config.yaml
num_hidden_layers: 14
hidden_size: 192
n_experts: 64
experts_per_token: 4
d_expert: 160
d_shared_expert: 0
hidden_act: "squared_relu"
moe_layers: [0, 1, 2, 3, 4, 5, 6, 7, 8, 9, 10, 11, 12, 13]
router_score: "softmax"
normalize_top_k: true
routed_scale: 1.0
balance_loss: 0.00748
balance_bias: false
router_noise: 0.3
router_bias: true
init_std_router: 0.015
lr_router: 0.00122
vocab_size: 11791
norm: "rmsnorm"
norm_eps: 1e-07
tie_word_embeddings: false
optimizer: "adamw"
learning_rate: 0.00206
beta1: 0.9
beta2: 0.98
batch_tokens: [65536, 131072, 262144]
max_seq_len: 1024
train_tokens: 639900000
max_steps: 4825
dataset: "wikipedia_en"
Below are experts of layer 3 (counted from 0) of a mixture-of-experts language model. Rows are named router (the router's row for the expert), up (a neuron's input weights, with its number) and show model dimensions 0-191. Each number is 50 + 12 x the weight over its row's rms, rounded and kept within 0 to 99.
Before each expert's rows: a language model's description of what the expert responds to. This comes from a sample of Wikipedia text that the model never trained on.

# expert 7
It responds to: Word-initial capitalized fragments. First pieces of names and capitalized words split into subwords, such as Mc, Cor, Pro, En, U, A in Airbus A320, N in Nursing.
router:49 49 59 61 65 59 57 43 59 48 43 33 35 54 49 56 65 48 42 66 46 48 69 45 50 46 31 55 59 41 35 42 64 56 45 39 48 40 46 47 38 48 54 78 65 56 52 62 47 45 46 40 57 30 44 51 70 34 33 47 38 31 48 43 41 37 40 53 45 46 36 51 49 35 69 26 58 73 48 68 56 34 64 46 50 34 56 58 45 32 43 34 38 43 32 72 64 67 59 28 43 50 45 43 48 55 52 52 52 67 42 30 11 49 52 60 48 51 48 35 62 67 59 58 35 39 70 33 62 51 49 40 58 46 67 56 50 43 81 57 37 55 64 35 46 53 55 49 40 51 30 20 37 76 33 50 72 36 59 68 22 39 45 39 56 50 43 59 38 56 47 45 49 53 61 32 45 56 58 60 81 55 51 41 57 43 56 32 54 44 50 48
up1:60 46 71 46 46 35 34 74 43 58 29 66 51 56 28 30 30 51 54 50 38 56 71 51 58 56 65 54 34 55 68 66 58 73 47 54 68 60 37 59 55 60 60 40 72 57 42 82 52 77 53 52 73 60 42 33 49 52 35 42 35 49 44 40 71 60 41 39 52 64 45 30 64 54 42 64 43 31 55 37 54 47 44 55 59 41 36 43 68 53 57 60 47 36 51 46 31 32 49 52 50 59 47 69 49 38 63 62 61 40 48 34 55 38 33 68 41 45 54 49 48 29 53 34 46 48 32 52 42 53 59 45 33 77 51 60 69 48 61 69 58 49 47 62 57 51 67 66 32 73 44 37 50 41 46 72 45 40 54 40 45 50 43 40 50 60 48 58 58 48 51 41 45 54 51 63 39 49 57 43 66 60 33 71 35 66 75 55 40 72 69 42
up2:48 45 61 56 58 59 66 54 47 59 73 59 66 56 60 67 36 61 49 40 25 48 57 56 69 50 33 61 33 48 41 41 48 27 30 60 57 49 42 61 58 53 51 44 36 35 48 34 75 47 64 50 49 39 42 35 49 28 38 55 56 51 79 49 52 39 56 24 42 52 28 45 32 42 44 56 58 51 51 52 53 56 57 47 36 58 43 65 58 52 31 25 75 43 58 62 69 40 50 51 43 42 53 24 33 45 52 55 50 53 57 59 59 70 35 14 55 61 43 55 55 58 56 64 56 41 67 56 50 59 47 70 53 45 77 63 49 61 41 51 58 45 57 77 61 37 65 74 54 47 52 39 34 51 46 60 50 49 65 51 50 31 59 73 62 46 66 35 67 42 65 64 46 67 58 56 50 38 47 50 59 49 37 81 55 47 48 54 35 61 34 61
up3:63 40 52 50 40 34 48 31 57 45 45 42 55 43 48 59 55 47 35 50 50 38 49 62 49 43 29 64 46 40 48 41 42 35 51 48 77 64 24 58 59 40 42 67 44 52 74 51 41 61 73 49 49 59 43 26 58 32 33 34 51 47 70 27 75 76 49 41 61 19 36 57 36 39 34 53 53 50 59 40 29 56 31 56 65 40 61 46 46 57 62 41 28 30 49 51 33 53 37 72 50 46 41 53 62 37 52 51 42 42 50 35 33 45 34 45 63 64 48 30 47 55 24 63 45 67 45 35 40 33 47 56 35 48 33 42 44 40 66 54 45 47 41 53 66 60 38 56 69 44 34 56 62 51 57 49 55 62 52 40 36 61 59 68 38 47 38 41 61 37 32 58 42 67 51 37 59 61 34 55 33 51 53 73 40 47 50 65 26 55 37 38
up4:62 40 42 54 53 22 40 51 41 50 33 46 57 56 43 40 55 46 32 54 54 54 56 54 37 34 43 60 51 39 58 46 49 52 56 57 40 41 41 47 53 48 59 47 56 44 68 51 48 41 45 52 73 43 46 58 59 41 42 56 36 28 58 59 44 37 58 45 51 49 41 70 60 47 56 51 57 50 35 30 64 39 57 44 44 26 34 53 41 33 42 43 50 35 33 42 80 77 41 65 45 40 52 53 58 39 44 34 45 61 29 44 60 30 84 39 46 50 58 32 32 24 35 51 56 51 35 47 53 46 36 47 34 30 64 32 30 66 51 64 84 42 37 53 58 24 52 67 67 51 46 84 61 71 53 36 54 66 49 58 37 49 41 40 49 49 37 43 60 36 55 37 68 56 45 65 42 49 40 54 47 65 46 49 52 60 82 48 31 62 59 48
up5:43 40 60 55 26 39 47 27 67 65 45 45 49 53 34 36 44 30 54 50 56 44 74 45 58 59 42 46 63 49 90 53 63 70 35 60 62 47 60 51 56 37 52 56 40 39 40 49 48 54 70 50 48 36 71 48 78 42 51 56 44 42 58 54 46 30 55 67 57 39 40 44 31 50 44 46 19 52 62 39 53 30 53 47 50 52 42 60 48 59 41 33 49 47 59 75 73 45 69 54 46 44 67 56 40 69 61 68 43 53 54 61 28 47 64 35 66 46 47 22 45 32 55 57 80 61 60 37 51 58 59 51 39 49 51 54 66 46 66 65 43 61 41 42 54 52 28 30 66 64 58 29 42 35 57 38 57 69 63 60 45 35 44 33 31 60 41 52 53 42 59 50 48 54 41 32 65 57 36 52 54 54 68 58 67 52 49 40 41 44 57 61
up6:31 48 55 57 33 66 42 15 54 53 39 51 46 44 48 41 67 32 45 40 51 30 66 26 46 50 58 61 67 69 52 59 58 46 47 64 51 47 60 48 41 55 61 76 61 52 48 39 60 50 37 47 36 33 75 46 71 47 46 46 59 46 53 25 54 43 63 65 35 55 73 44 55 76 34 51 61 63 63 70 42 56 50 51 46 52 39 40 61 62 31 44 63 55 63 55 39 24 52 52 58 69 27 38 35 38 65 57 47 49 41 60 43 54 40 27 81 36 66 51 58 49 46 39 49 33 27 12 45 55 36 57 57 67 38 43 61 40 46 40 50 42 65 44 43 67 56 43 60 40 63 43 60 49 43 36 47 41 50 46 54 70 63 47 59 42 42 47 51 26 56 49 60 66 48 60 57 35 39 58 59 50 44 72 52 43 48 51 54 58 30 47
up7:44 40 54 58 50 55 61 60 43 55 70 46 42 45 45 73 75 69 61 48 40 27 43 73 51 51 82 64 60 31 46 54 39 48 57 42 51 51 44 51 50 41 57 50 37 50 46 44 62 50 45 75 52 51 52 33 61 53 43 55 53 52 29 45 57 45 46 47 63 40 53 53 64 64 46 50 55 65 37 69 39 33 51 66 53 41 46 57 69 45 61 47 41 30 47 41 67 52 65 67 50 58 55 41 66 18 56 35 59 40 73 40 39 43 39 35 62 40 40 38 50 67 35 55 57 46 30 32 38 79 39 57 39 47 48 56 32 62 53 68 61 48 60 68 41 28 35 49 42 51 44 53 61 46 63 40 75 69 49 62 48 53 44 38 51 65 42 55 45 56 29 32 37 52 15 42 42 34 47 62 60 39 32 38 45 66 61 40 41 26 37 42
up8:54 49 82 57 46 60 59 44 63 58 41 41 47 59 41 54 50 53 52 39 51 56 25 51 51 44 50 53 71 47 52 60 34 63 49 42 58 58 57 39 79 44 33 45 61 39 53 53 40 51 57 62 49 48 55 51 46 63 54 33 46 45 80 56 62 60 49 25 31 58 43 63 38 30 48 30 46 47 55 49 56 58 48 85 65 21 63 31 44 59 33 67 34 63 28 55 71 45 53 46 45 44 46 25 23 72 47 63 58 40 41 42 44 46 56 55 52 56 64 50 59 54 56 70 44 62 39 45 68 46 51 53 44 44 56 71 31 42 57 47 62 49 45 45 50 39 63 35 37 67 63 54 65 54 33 52 61 34 38 40 30 42 47 36 65 58 66 32 57 67 43 69 61 64 54 42 47 62 50 57 58 71 48 48 39 77 52 56 67 26 56 55
up9:41 43 46 64 39 53 47 48 58 64 50 25 46 63 36 64 49 74 51 47 64 62 78 49 53 42 52 54 46 65 62 53 50 30 56 73 65 44 58 57 41 61 56 58 29 37 76 27 50 56 59 49 55 77 46 50 67 48 55 38 41 49 43 63 49 74 38 51 45 54 44 48 79 35 60 60 39 56 56 56 24 44 48 68 55 30 50 50 31 70 44 49 63 61 57 44 70 48 43 43 58 51 31 41 31 53 67 65 15 59 43 29 36 42 19 55 53 55 43 41 43 60 32 82 58 48 50 54 47 65 47 58 22 56 62 58 38 53 61 47 57 52 59 52 37 46 26 57 67 51 49 57 55 39 46 62 64 45 57 46 37 54 47 57 37 41 51 57 60 52 80 45 63 44 50 49 47 57 51 53 49 41 57 62 73 56 59 28 44 50 52 52
up10:53 39 56 50 28 48 53 41 56 55 65 47 50 66 36 58 61 37 36 57 39 57 72 51 42 55 50 39 41 49 43 60 30 49 47 55 50 51 33 29 60 47 56 45 30 42 35 57 59 57 37 66 76 40 44 47 43 62 74 48 39 37 38 54 63 48 35 43 59 42 35 67 64 55 52 42 39 17 51 54 31 56 51 61 46 57 43 46 59 77 39 53 63 48 47 33 64 46 34 30 55 48 48 42 51 62 46 42 38 36 51 56 42 28 47 42 51 61 34 20 37 30 60 49 57 68 57 52 52 70 32 65 56 45 50 18 42 65 39 59 48 44 54 79 39 60 33 54 60 61 43 25 54 45 56 76 57 50 57 41 25 39 36 42 53 34 56 52 42 39 64 46 58 51 44 39 69 28 44 60 59 65 41 59 43 60 49 48 34 37 45 75
up11:56 46 45 68 45 54 43 53 44 60 59 40 62 40 47 40 69 62 46 46 56 46 42 51 51 59 55 40 51 42 50 54 55 50 40 71 46 43 36 40 51 69 32 61 41 55 55 57 09 48 63 64 63 66 31 40 67 52 50 50 62 52 44 39 64 34 70 60 50 58 29 59 50 69 43 52 59 66 73 59 55 62 44 47 53 41 58 51 34 58 62 54 53 29 43 57 68 52 15 65 62 48 39 32 48 49 48 43 51 52 69 47 49 47 67 67 43 86 53 46 62 51 57 23 45 46 66 61 53 75 53 70 49 45 44 47 40 60 57 59 51 40 49 65 64 47 27 86 77 51 32 52 53 70 59 37 42 62 57 64 71 50 45 48 30 55 51 54 36 51 36 54 48 52 26 55 59 38 52 44 45 51 44 54 48 57 53 23 68 41 53 34

# expert 40
It responds to: Units after numbers. Unit abbreviations and numbers in tables and dimensions, such as in, m, km, cm after a number, and slashes in career statistics.
router:53 64 54 40 27 36 54 45 45 54 54 62 62 50 54 70 43 45 46 14 37 47 55 51 34 73 46 35 57 41 52 57 48 40 34 28 47 51 33 47 37 45 34 50 50 58 38 60 42 39 50 63 14 38 59 32 58 58 53 44 65 19 45 49 40 48 55 35 53 34 59 63 74 49 35 57 64 45 59 51 42 57 36 54 34 72 40 44 58 59 39 50 40 53 40 40 53 53 38 54 51 56 58 34 60 52 61 51 68 36 67 64 47 69 49 53 79 55 44 46 57 65 57 45 35 43 54 64 51 46 60 62 65 53 48 46 41 60 54 52 73 42 37 50 67 52 42 49 73 60 36 42 82 44 59 54 29 64 34 52 66 36 55 50 53 57 72 50 58 69 57 48 55 56 46 73 35 49 27 41 39 33 55 79 53 37 50 40 54 61 55 29
up2:63 69 81 46 55 63 51 37 52 53 60 42 37 41 33 58 36 55 46 48 47 36 53 72 42 59 54 60 60 34 57 57 59 57 50 31 58 36 30 52 45 61 43 63 31 78 50 70 61 46 34 57 62 39 63 38 49 41 48 67 20 41 50 52 71 42 37 58 52 39 39 63 56 74 32 52 49 23 43 64 46 51 38 50 30 51 41 64 59 30 44 56 39 38 63 30 50 62 71 41 47 49 43 57 55 58 56 55 53 42 65 45 45 49 74 62 52 37 71 51 50 74 60 79 59 56 39 62 39 48 47 52 49 57 63 49 66 65 53 59 57 51 51 63 08 52 47 57 59 31 49 51 59 59 79 66 54 40 73 50 56 46 50 48 44 37 62 29 56 46 61 42 52 59 46 68 42 48 61 47 62 43 52 43 73 39 46 48 40 50 55 54
up3:68 45 62 58 63 68 45 48 62 52 33 34 61 42 52 39 47 37 32 35 57 48 40 67 25 69 60 40 61 46 73 37 42 57 58 42 35 61 43 31 42 34 55 55 55 62 62 53 65 34 68 57 50 37 55 54 51 55 55 49 53 49 55 32 51 77 65 51 33 51 53 44 49 64 31 65 59 43 38 21 64 45 51 53 74 41 65 52 47 48 37 72 26 45 43 47 32 48 46 61 69 45 45 40 47 45 44 75 36 58 24 50 59 57 25 51 63 44 57 64 45 66 55 49 59 35 57 59 48 55 22 66 46 53 59 43 74 52 36 37 51 51 47 45 59 68 30 24 59 33 47 58 47 56 45 45 59 60 65 65 63 42 50 20 66 33 58 55 49 55 54 59 57 49 49 50 46 49 53 45 69 69 43 50 59 75 50 59 50 37 28 40
up4:36 29 59 51 32 40 57 49 60 44 49 49 54 45 67 54 36 28 52 36 32 42 60 49 32 42 44 54 63 63 30 50 53 41 45 67 35 34 58 59 62 48 63 33 56 33 39 41 42 48 50 49 51 39 55 57 53 33 55 57 48 46 62 52 66 68 53 39 42 49 36 74 66 57 56 55 45 42 31 36 57 52 50 60 51 39 34 52 52 52 49 27 49 61 48 37 67 36 36 56 48 55 55 32 29 55 48 54 28 54 46 49 54 53 40 29 33 23 19 48 60 35 59 42 72 53 54 75 32 60 33 47 59 32 76 61 43 58 62 37 57 41 45 50 40 51 35 66 36 53 48 65 61 55 63 64 52 66 31 59 57 52 58 64 67 45 52 48 44 51 34 49 55 67 60 81 33 40 32 51 43 66 69 70 62 64 61 42 59 59 33 73
up5:39 53 57 52 41 65 47 32 55 56 38 39 55 40 58 60 59 48 51 31 39 65 50 43 47 40 41 52 44 51 44 47 42 65 57 45 49 23 35 50 32 72 44 56 58 60 61 57 33 46 44 69 49 51 46 47 60 47 53 33 39 46 54 35 46 43 43 54 43 45 36 26 80 73 51 60 52 35 63 41 37 47 74 39 38 55 62 49 53 31 26 46 61 53 61 24 41 53 65 60 81 66 42 39 53 63 50 49 42 65 64 44 22 38 72 55 49 33 81 53 49 47 62 48 71 36 47 52 46 45 25 53 37 38 35 27 33 53 38 52 60 70 67 48 40 41 74 54 60 69 44 47 38 46 60 44 57 67 41 58 52 50 56 26 52 63 57 59 60 61 32 38 39 70 48 69 48 61 51 35 53 61 33 43 39 42 68 51 53 58 62 47
up6:40 48 58 47 50 48 55 47 44 60 47 50 44 39 45 47 46 73 11 36 44 31 54 42 38 61 68 67 43 47 61 58 62 49 62 43 55 43 49 43 53 54 52 29 59 47 51 49 37 66 58 57 53 46 47 48 46 39 61 53 38 50 51 27 57 43 60 44 33 45 44 45 57 50 60 49 66 44 39 35 57 50 48 69 53 53 46 20 64 32 38 23 52 35 46 33 53 51 54 66 39 69 76 46 41 46 53 50 23 70 42 71 58 21 36 38 39 59 32 51 42 51 51 49 48 39 66 59 67 56 67 55 63 43 53 56 48 43 53 62 66 47 64 36 63 35 52 56 68 37 84 53 51 59 33 30 36 68 53 86 46 51 61 25 59 50 49 43 45 60 63 70 62 60 66 53 40 50 30 30 47 45 69 39 49 64 45 37 53 44 44 66
up7:27 44 36 43 52 38 37 50 45 57 46 46 54 64 57 63 55 50 21 47 40 43 51 54 29 70 58 43 58 42 54 61 56 47 57 33 58 67 55 47 45 53 52 42 45 32 37 68 34 57 58 70 56 48 41 38 49 67 45 43 51 45 50 17 36 41 27 40 47 68 46 73 66 63 41 37 68 64 39 53 70 63 66 43 40 57 54 38 64 61 64 49 57 36 61 58 57 60 31 58 44 40 46 50 51 44 50 50 49 53 45 28 50 36 44 45 53 75 43 42 67 53 49 48 51 59 71 38 62 67 56 39 10 39 57 56 49 67 42 53 46 58 51 49 47 41 41 60 66 35 65 62 82 69 37 39 47 60 58 50 61 35 67 40 53 48 49 60 60 60 73 65 57 68 53 58 44 36 50 59 33 48 66 41 46 40 64 37 48 12 55 64
up8:39 52 57 66 61 52 46 43 66 60 43 43 66 41 57 52 46 35 56 41 51 26 29 64 63 57 47 45 60 58 68 58 45 51 61 56 40 46 42 76 65 60 52 38 71 57 43 26 53 45 53 71 30 73 56 56 60 44 45 47 73 46 60 38 54 69 63 56 49 54 50 43 51 38 46 49 66 70 53 48 49 53 32 55 54 58 55 36 51 61 56 62 40 38 44 31 90 39 46 48 57 52 44 33 57 29 46 75 41 39 37 31 36 63 41 75 63 50 46 57 69 46 56 52 59 61 53 51 34 59 45 41 47 26 44 49 27 51 58 33 41 34 65 54 61 53 34 64 55 37 55 45 37 59 50 66 51 44 41 33 67 72 30 70 70 30 56 41 51 51 52 60 59 58 31 51 42 16 47 47 54 50 53 67 62 56 46 44 49 36 33 40
up9:52 52 43 64 49 45 35 44 70 48 49 61 43 68 33 52 56 66 41 35 57 42 66 60 21 47 47 32 34 48 52 76 82 65 38 54 32 48 48 83 60 36 46 49 46 55 57 58 25 53 42 47 54 45 64 52 51 37 65 58 61 49 25 27 58 79 54 33 40 41 57 37 59 51 44 44 34 33 68 59 52 60 61 44 47 44 56 43 56 42 76 74 66 41 60 30 50 34 53 59 48 56 70 44 59 44 45 42 52 29 26 41 56 54 43 31 58 56 65 54 50 49 53 36 42 51 49 65 45 53 44 65 54 65 45 47 64 75 68 29 29 53 43 47 46 52 42 54 51 62 31 48 61 54 53 47 44 45 49 51 45 48 73 43 42 43 63 28 57 57 61 74 61 69 34 50 51 38 33 45 44 37 64 44 33 41 54 52 34 51 45 45
up10:52 42 43 45 54 32 30 37 51 50 32 31 56 38 53 56 30 36 39 36 54 68 42 89 44 55 52 50 60 76 26 55 51 57 45 60 60 43 54 55 54 56 48 45 61 65 27 36 52 65 35 59 62 57 46 44 41 22 43 65 40 53 72 17 52 40 38 50 43 48 42 62 52 53 40 40 60 43 54 35 41 40 48 47 41 41 52 63 55 63 57 50 59 49 57 55 24 49 48 44 69 33 72 71 35 53 64 62 47 36 35 52 54 59 52 47 42 29 36 71 45 28 48 52 73 42 44 64 38 53 49 44 56 29 60 45 52 48 58 46 61 56 57 49 35 50 46 66 41 41 48 54 72 50 68 40 64 42 52 63 50 33 62 61 35 65 60 58 33 62 55 61 69 61 44 67 38 45 49 65 61 67 45 48 53 49 65 28 67 48 28 69
up11:47 38 52 57 41 58 42 39 33 39 35 57 69 44 48 43 45 60 48 49 52 63 48 46 37 51 47 17 47 29 39 43 69 49 44 44 42 42 41 55 43 53 52 23 53 44 70 74 42 61 43 35 45 51 59 35 65 53 66 58 52 36 28 34 52 41 53 36 31 74 50 51 39 63 48 52 54 38 53 34 37 59 39 67 57 43 47 38 56 50 61 59 75 04 59 34 75 56 57 59 52 59 49 59 23 50 41 48 54 57 63 75 53 63 49 43 53 41 40 59 66 57 48 47 59 43 51 74 50 50 23 52 57 66 46 40 50 60 33 57 61 49 73 48 43 32 51 69 64 46 54 34 68 30 64 59 59 56 48 43 53 53 54 73 57 43 49 30 47 40 60 44 52 64 50 72 31 38 45 60 47 49 65 39 47 63 50 69 59 49 66 67
up12:50 51 70 53 38 61 33 28 83 48 44 51 22 39 52 48 38 57 62 40 41 56 47 64 32 60 45 48 66 40 45 45 56 35 55 53 54 42 55 56 25 59 56 45 47 68 49 63 52 64 32 58 50 48 54 59 57 55 51 14 11 39 69 58 51 69 52 51 38 55 42 58 53 57 53 47 32 26 43 77 59 44 47 54 52 51 45 37 58 48 59 34 55 47 70 54 49 54 72 63 66 62 49 39 62 70 51 45 54 47 55 56 31 37 48 38 63 32 61 55 43 42 53 64 57 36 56 63 55 60 29 41 30 45 57 48 45 47 55 49 55 64 52 67 12 43 50 50 84 58 39 50 52 54 60 48 41 18 42 53 50 48 74 49 38 64 48 65 55 63 49 52 26 62 49 59 30 46 53 49 55 49 52 53 60 45 57 33 36 48 62 54

# expert 50
It responds to: Numbers and results in tables. Single digits in sports and statistics table cells, plus verbs and nouns for results or statements like scored, games, wrote, performed.
router:78 65 47 14 48 33 62 74 31 74 70 41 56 52 58 52 55 44 56 45 62 48 46 51 59 39 64 26 60 53 40 53 39 45 32 50 52 62 55 47 49 39 32 34 67 47 59 40 31 58 70 44 50 64 61 53 60 52 37 58 77 51 36 58 52 26 47 61 63 43 47 65 54 43 53 61 22 65 44 44 36 41 55 47 49 54 40 59 32 28 57 54 55 32 42 62 54 47 47 40 70 75 61 53 47 58 49 39 47 49 38 54 44 61 40 58 43 61 55 68 47 55 39 57 39 69 30 50 45 36 69 46 45 52 40 54 57 53 58 55 57 45 58 47 72 44 59 41 31 68 62 43 52 53 54 74 55 50 52 47 39 49 15 43 48 51 45 50 61 66 44 30 65 38 54 52 71 53 31 39 32 55 35 40 61 73 48 66 42 49 49 69
up2:43 56 52 59 59 43 51 32 65 55 42 48 37 72 74 53 33 45 35 51 52 56 53 74 62 41 81 54 68 62 46 54 42 43 58 37 63 40 59 56 40 45 37 58 70 33 47 49 57 66 39 50 53 40 47 52 57 43 44 45 56 72 61 61 43 71 53 53 48 74 44 69 56 35 47 27 30 52 67 71 65 47 64 65 47 57 59 55 59 37 41 72 60 50 47 38 51 42 66 65 32 40 52 29 41 62 38 56 45 54 68 48 70 42 64 51 47 29 61 55 77 52 41 68 47 72 45 48 39 59 65 51 21 51 67 49 38 46 32 32 70 52 38 45 49 27 42 36 64 48 62 45 54 60 52 46 58 62 64 60 58 59 46 57 70 69 46 36 40 55 63 45 37 75 51 38 45 49 82 46 45 60 34 46 49 52 47 53 50 48 47 59
up3:37 68 76 57 61 52 52 28 61 49 45 64 57 49 53 40 29 56 40 69 41 35 67 67 35 70 51 47 70 31 53 47 67 41 54 40 63 51 41 44 48 38 52 39 32 60 46 34 44 69 66 53 59 46 56 60 71 54 57 52 42 29 89 26 46 43 46 44 57 66 57 35 62 68 53 54 50 32 55 45 28 45 46 57 47 51 40 32 69 37 44 22 43 36 42 53 59 63 41 48 30 44 58 33 49 71 25 70 42 40 60 53 73 57 34 58 49 73 47 57 48 59 53 66 44 60 39 50 62 66 66 40 58 57 52 66 54 47 46 62 45 57 39 53 37 51 57 33 58 59 73 37 75 55 50 53 64 49 42 52 40 46 51 62 75 60 64 52 58 42 47 55 57 44 48 66 35 55 47 45 46 63 57 57 70 64 53 55 60 40 65 50
up4:35 51 63 75 67 38 39 49 50 56 52 79 55 47 44 60 38 51 50 48 38 25 50 53 54 54 40 63 43 46 51 58 69 61 58 42 64 32 47 64 57 74 77 33 37 49 50 62 46 54 57 47 52 42 75 59 60 47 80 63 51 42 49 31 29 39 51 57 42 50 46 65 48 65 40 39 29 59 46 62 50 51 64 46 51 60 64 48 45 39 31 62 42 40 61 35 36 48 42 64 56 57 40 52 46 37 23 54 44 46 72 54 37 34 83 76 36 57 44 48 54 74 53 51 51 39 46 37 44 50 28 53 37 44 41 44 57 57 35 61 52 35 41 53 32 40 29 70 55 47 41 45 49 40 55 36 56 67 47 57 47 30 61 45 52 53 63 67 40 43 49 29 34 55 34 37 49 50 60 55 42 84 39 41 57 24 61 56 55 55 35 48
up5:29 48 29 68 51 61 32 33 37 46 47 47 56 53 74 57 45 69 50 55 37 34 56 54 56 59 62 49 63 29 40 40 48 48 46 43 69 27 65 66 47 77 54 50 46 66 39 41 58 56 51 56 44 38 61 49 31 52 47 24 54 32 45 52 32 42 36 47 58 60 34 54 38 36 46 35 30 51 73 74 71 57 46 46 39 52 64 34 47 45 59 61 50 40 47 26 70 42 59 46 55 19 33 44 59 52 47 67 61 60 69 48 67 54 59 47 42 25 32 51 30 47 43 53 58 43 60 37 74 62 52 31 50 42 54 50 54 65 57 41 66 51 65 41 55 60 65 52 46 40 62 59 45 48 46 56 34 74 38 58 55 60 38 53 56 38 46 49 38 49 44 39 42 48 40 26 65 27 68 60 61 66 39 54 51 37 42 59 46 58 42 70
up6:59 41 58 59 54 49 36 44 48 38 40 45 62 47 52 55 30 66 54 63 29 50 42 28 48 49 49 54 64 36 52 41 48 55 51 61 65 25 45 55 20 72 35 44 35 24 35 36 51 33 37 59 46 62 59 60 69 55 72 61 47 41 78 28 70 39 33 50 52 49 44 51 66 47 33 26 34 58 46 62 63 42 55 50 72 49 68 31 50 61 53 60 46 47 64 37 60 56 38 66 43 44 61 36 48 57 29 44 52 55 48 43 45 49 47 63 42 46 43 31 54 25 54 42 49 38 34 48 58 42 57 63 43 36 44 50 41 65 62 59 54 42 51 56 61 57 19 62 31 64 37 54 56 50 37 31 51 56 58 48 46 80 58 48 41 29 74 59 44 53 37 59 52 43 25 30 48 22 50 45 65 58 58 52 39 41 62 48 50 37 48 48
up7:42 49 33 50 52 67 49 38 51 57 50 28 89 49 69 47 66 40 48 46 50 48 49 60 46 58 55 45 52 39 58 55 59 54 64 38 50 47 62 57 51 43 35 44 34 57 52 58 56 58 50 40 39 61 45 45 47 48 31 32 61 57 52 16 41 55 49 50 49 49 32 93 43 62 53 52 35 44 56 36 51 59 35 42 69 25 54 36 60 54 66 52 48 35 57 42 47 32 62 54 41 48 72 52 53 32 37 63 36 86 41 50 33 53 44 49 39 58 51 41 43 52 28 56 63 68 55 55 39 46 49 65 48 44 49 44 55 57 47 49 34 42 71 50 60 51 49 51 49 30 41 49 56 34 43 75 49 56 61 48 45 47 43 42 48 54 54 42 33 52 60 56 48 49 65 35 29 35 54 73 60 60 58 67 59 57 60 56 72 38 21 92
up8:38 52 44 46 48 44 26 47 57 66 47 43 30 44 35 60 34 52 34 37 58 28 52 52 37 45 45 58 59 40 45 72 53 68 70 43 60 60 57 64 60 40 45 40 60 60 51 40 37 60 58 28 60 51 18 45 81 73 66 57 40 42 34 28 39 37 58 40 49 63 74 55 50 56 54 68 48 51 56 62 54 47 77 51 32 35 54 63 33 43 44 47 24 35 48 41 57 51 39 50 75 70 48 51 45 50 34 54 60 32 65 43 50 41 49 50 48 62 67 64 56 59 58 47 63 56 59 36 43 38 48 59 58 42 38 63 55 42 67 40 26 61 81 47 52 39 64 62 48 41 69 60 64 46 41 56 68 49 42 73 66 48 33 54 55 25 50 50 64 38 57 49 59 52 58 53 74 49 48 47 43 68 59 63 63 69 53 52 55 50 47 65
up9:53 52 63 48 74 67 48 29 76 56 39 54 46 63 39 38 43 44 34 48 62 29 62 62 29 43 42 53 49 49 56 62 40 59 63 57 58 42 36 37 70 68 57 47 48 48 50 59 35 79 61 33 44 38 64 50 66 39 50 55 65 71 60 52 48 35 49 40 59 27 40 53 64 65 76 51 33 53 56 43 49 24 37 68 47 63 51 46 47 32 53 50 29 62 68 51 23 50 51 62 50 55 45 32 54 54 37 32 30 45 50 45 36 29 45 40 48 31 63 42 67 53 54 54 45 56 61 32 45 42 40 55 43 50 60 52 63 46 24 63 61 49 35 45 44 32 42 62 68 45 49 45 26 44 76 55 38 57 68 70 56 61 65 37 54 51 54 48 43 58 45 32 56 64 46 48 45 46 63 34 47 52 78 53 69 48 44 31 37 45 41 52
up10:68 52 56 61 66 43 42 30 59 65 35 26 48 51 28 31 63 45 54 60 63 49 47 48 46 41 26 81 44 34 51 56 36 59 53 55 51 35 45 36 49 47 93 42 57 48 60 54 41 51 41 38 51 60 60 42 47 59 44 42 66 61 43 55 49 40 49 53 36 57 48 45 39 65 53 57 52 49 55 47 52 60 65 69 42 50 39 52 49 29 37 54 47 61 67 61 48 46 48 69 60 56 46 33 62 65 37 63 61 44 56 59 21 53 40 64 62 46 78 40 48 54 59 54 54 65 45 64 41 67 37 66 36 46 63 61 60 53 36 29 46 42 90 47 43 56 43 60 46 37 20 66 42 31 44 61 52 49 49 63 54 54 56 72 55 42 70 43 52 53 65 28 39 54 48 66 48 49 66 38 43 29 36 39 54 54 55 61 31 32 44 52
up11:51 56 52 60 55 59 54 54 74 68 53 25 60 48 30 71 17 66 52 37 30 48 37 44 53 44 43 39 60 60 48 67 45 58 65 54 51 41 51 54 69 55 37 57 51 33 35 50 46 60 59 61 27 52 47 49 65 36 55 54 69 54 62 48 39 36 40 46 37 38 31 36 86 37 51 42 60 50 48 69 43 35 57 64 44 51 51 48 31 52 51 52 47 63 51 61 48 54 41 52 50 53 72 30 53 44 42 70 37 36 76 43 71 49 45 54 42 58 47 42 40 56 36 50 49 63 76 59 34 51 38 60 50 47 63 70 60 44 50 62 58 29 60 66 68 37 58 66 63 74 47 51 57 41 53 44 44 67 51 43 65 63 36 65 59 69 74 41 41 74 59 46 60 53 47 41 59 46 32 74 28 40 41 47 51 47 67 36 42 44 54 50
up12:56 46 80 66 26 71 38 52 64 66 49 48 35 56 56 53 40 64 43 48 44 35 60 61 57 72 60 53 44 32 62 69 44 60 46 39 56 50 42 43 68 60 77 55 16 42 66 69 50 55 59 54 35 43 48 33 42 31 46 30 43 58 55 54 59 60 47 53 40 50 48 58 59 34 39 47 50 43 65 39 35 44 40 73 55 47 73 41 46 51 24 51 61 60 59 60 45 63 35 57 43 40 54 35 54 51 71 51 62 74 58 50 38 44 61 40 64 47 56 44 68 49 50 38 59 63 50 75 44 59 55 44 61 65 63 62 56 58 56 44 52 46 48 53 58 47 46 78 66 49 49 67 39 55 47 26 35 71 59 51 62 67 47 60 44 49 54 39 62 49 48 55 61 67 42 32 54 21 43 45 73 36 55 71 74 53 59 38 49 37 35 54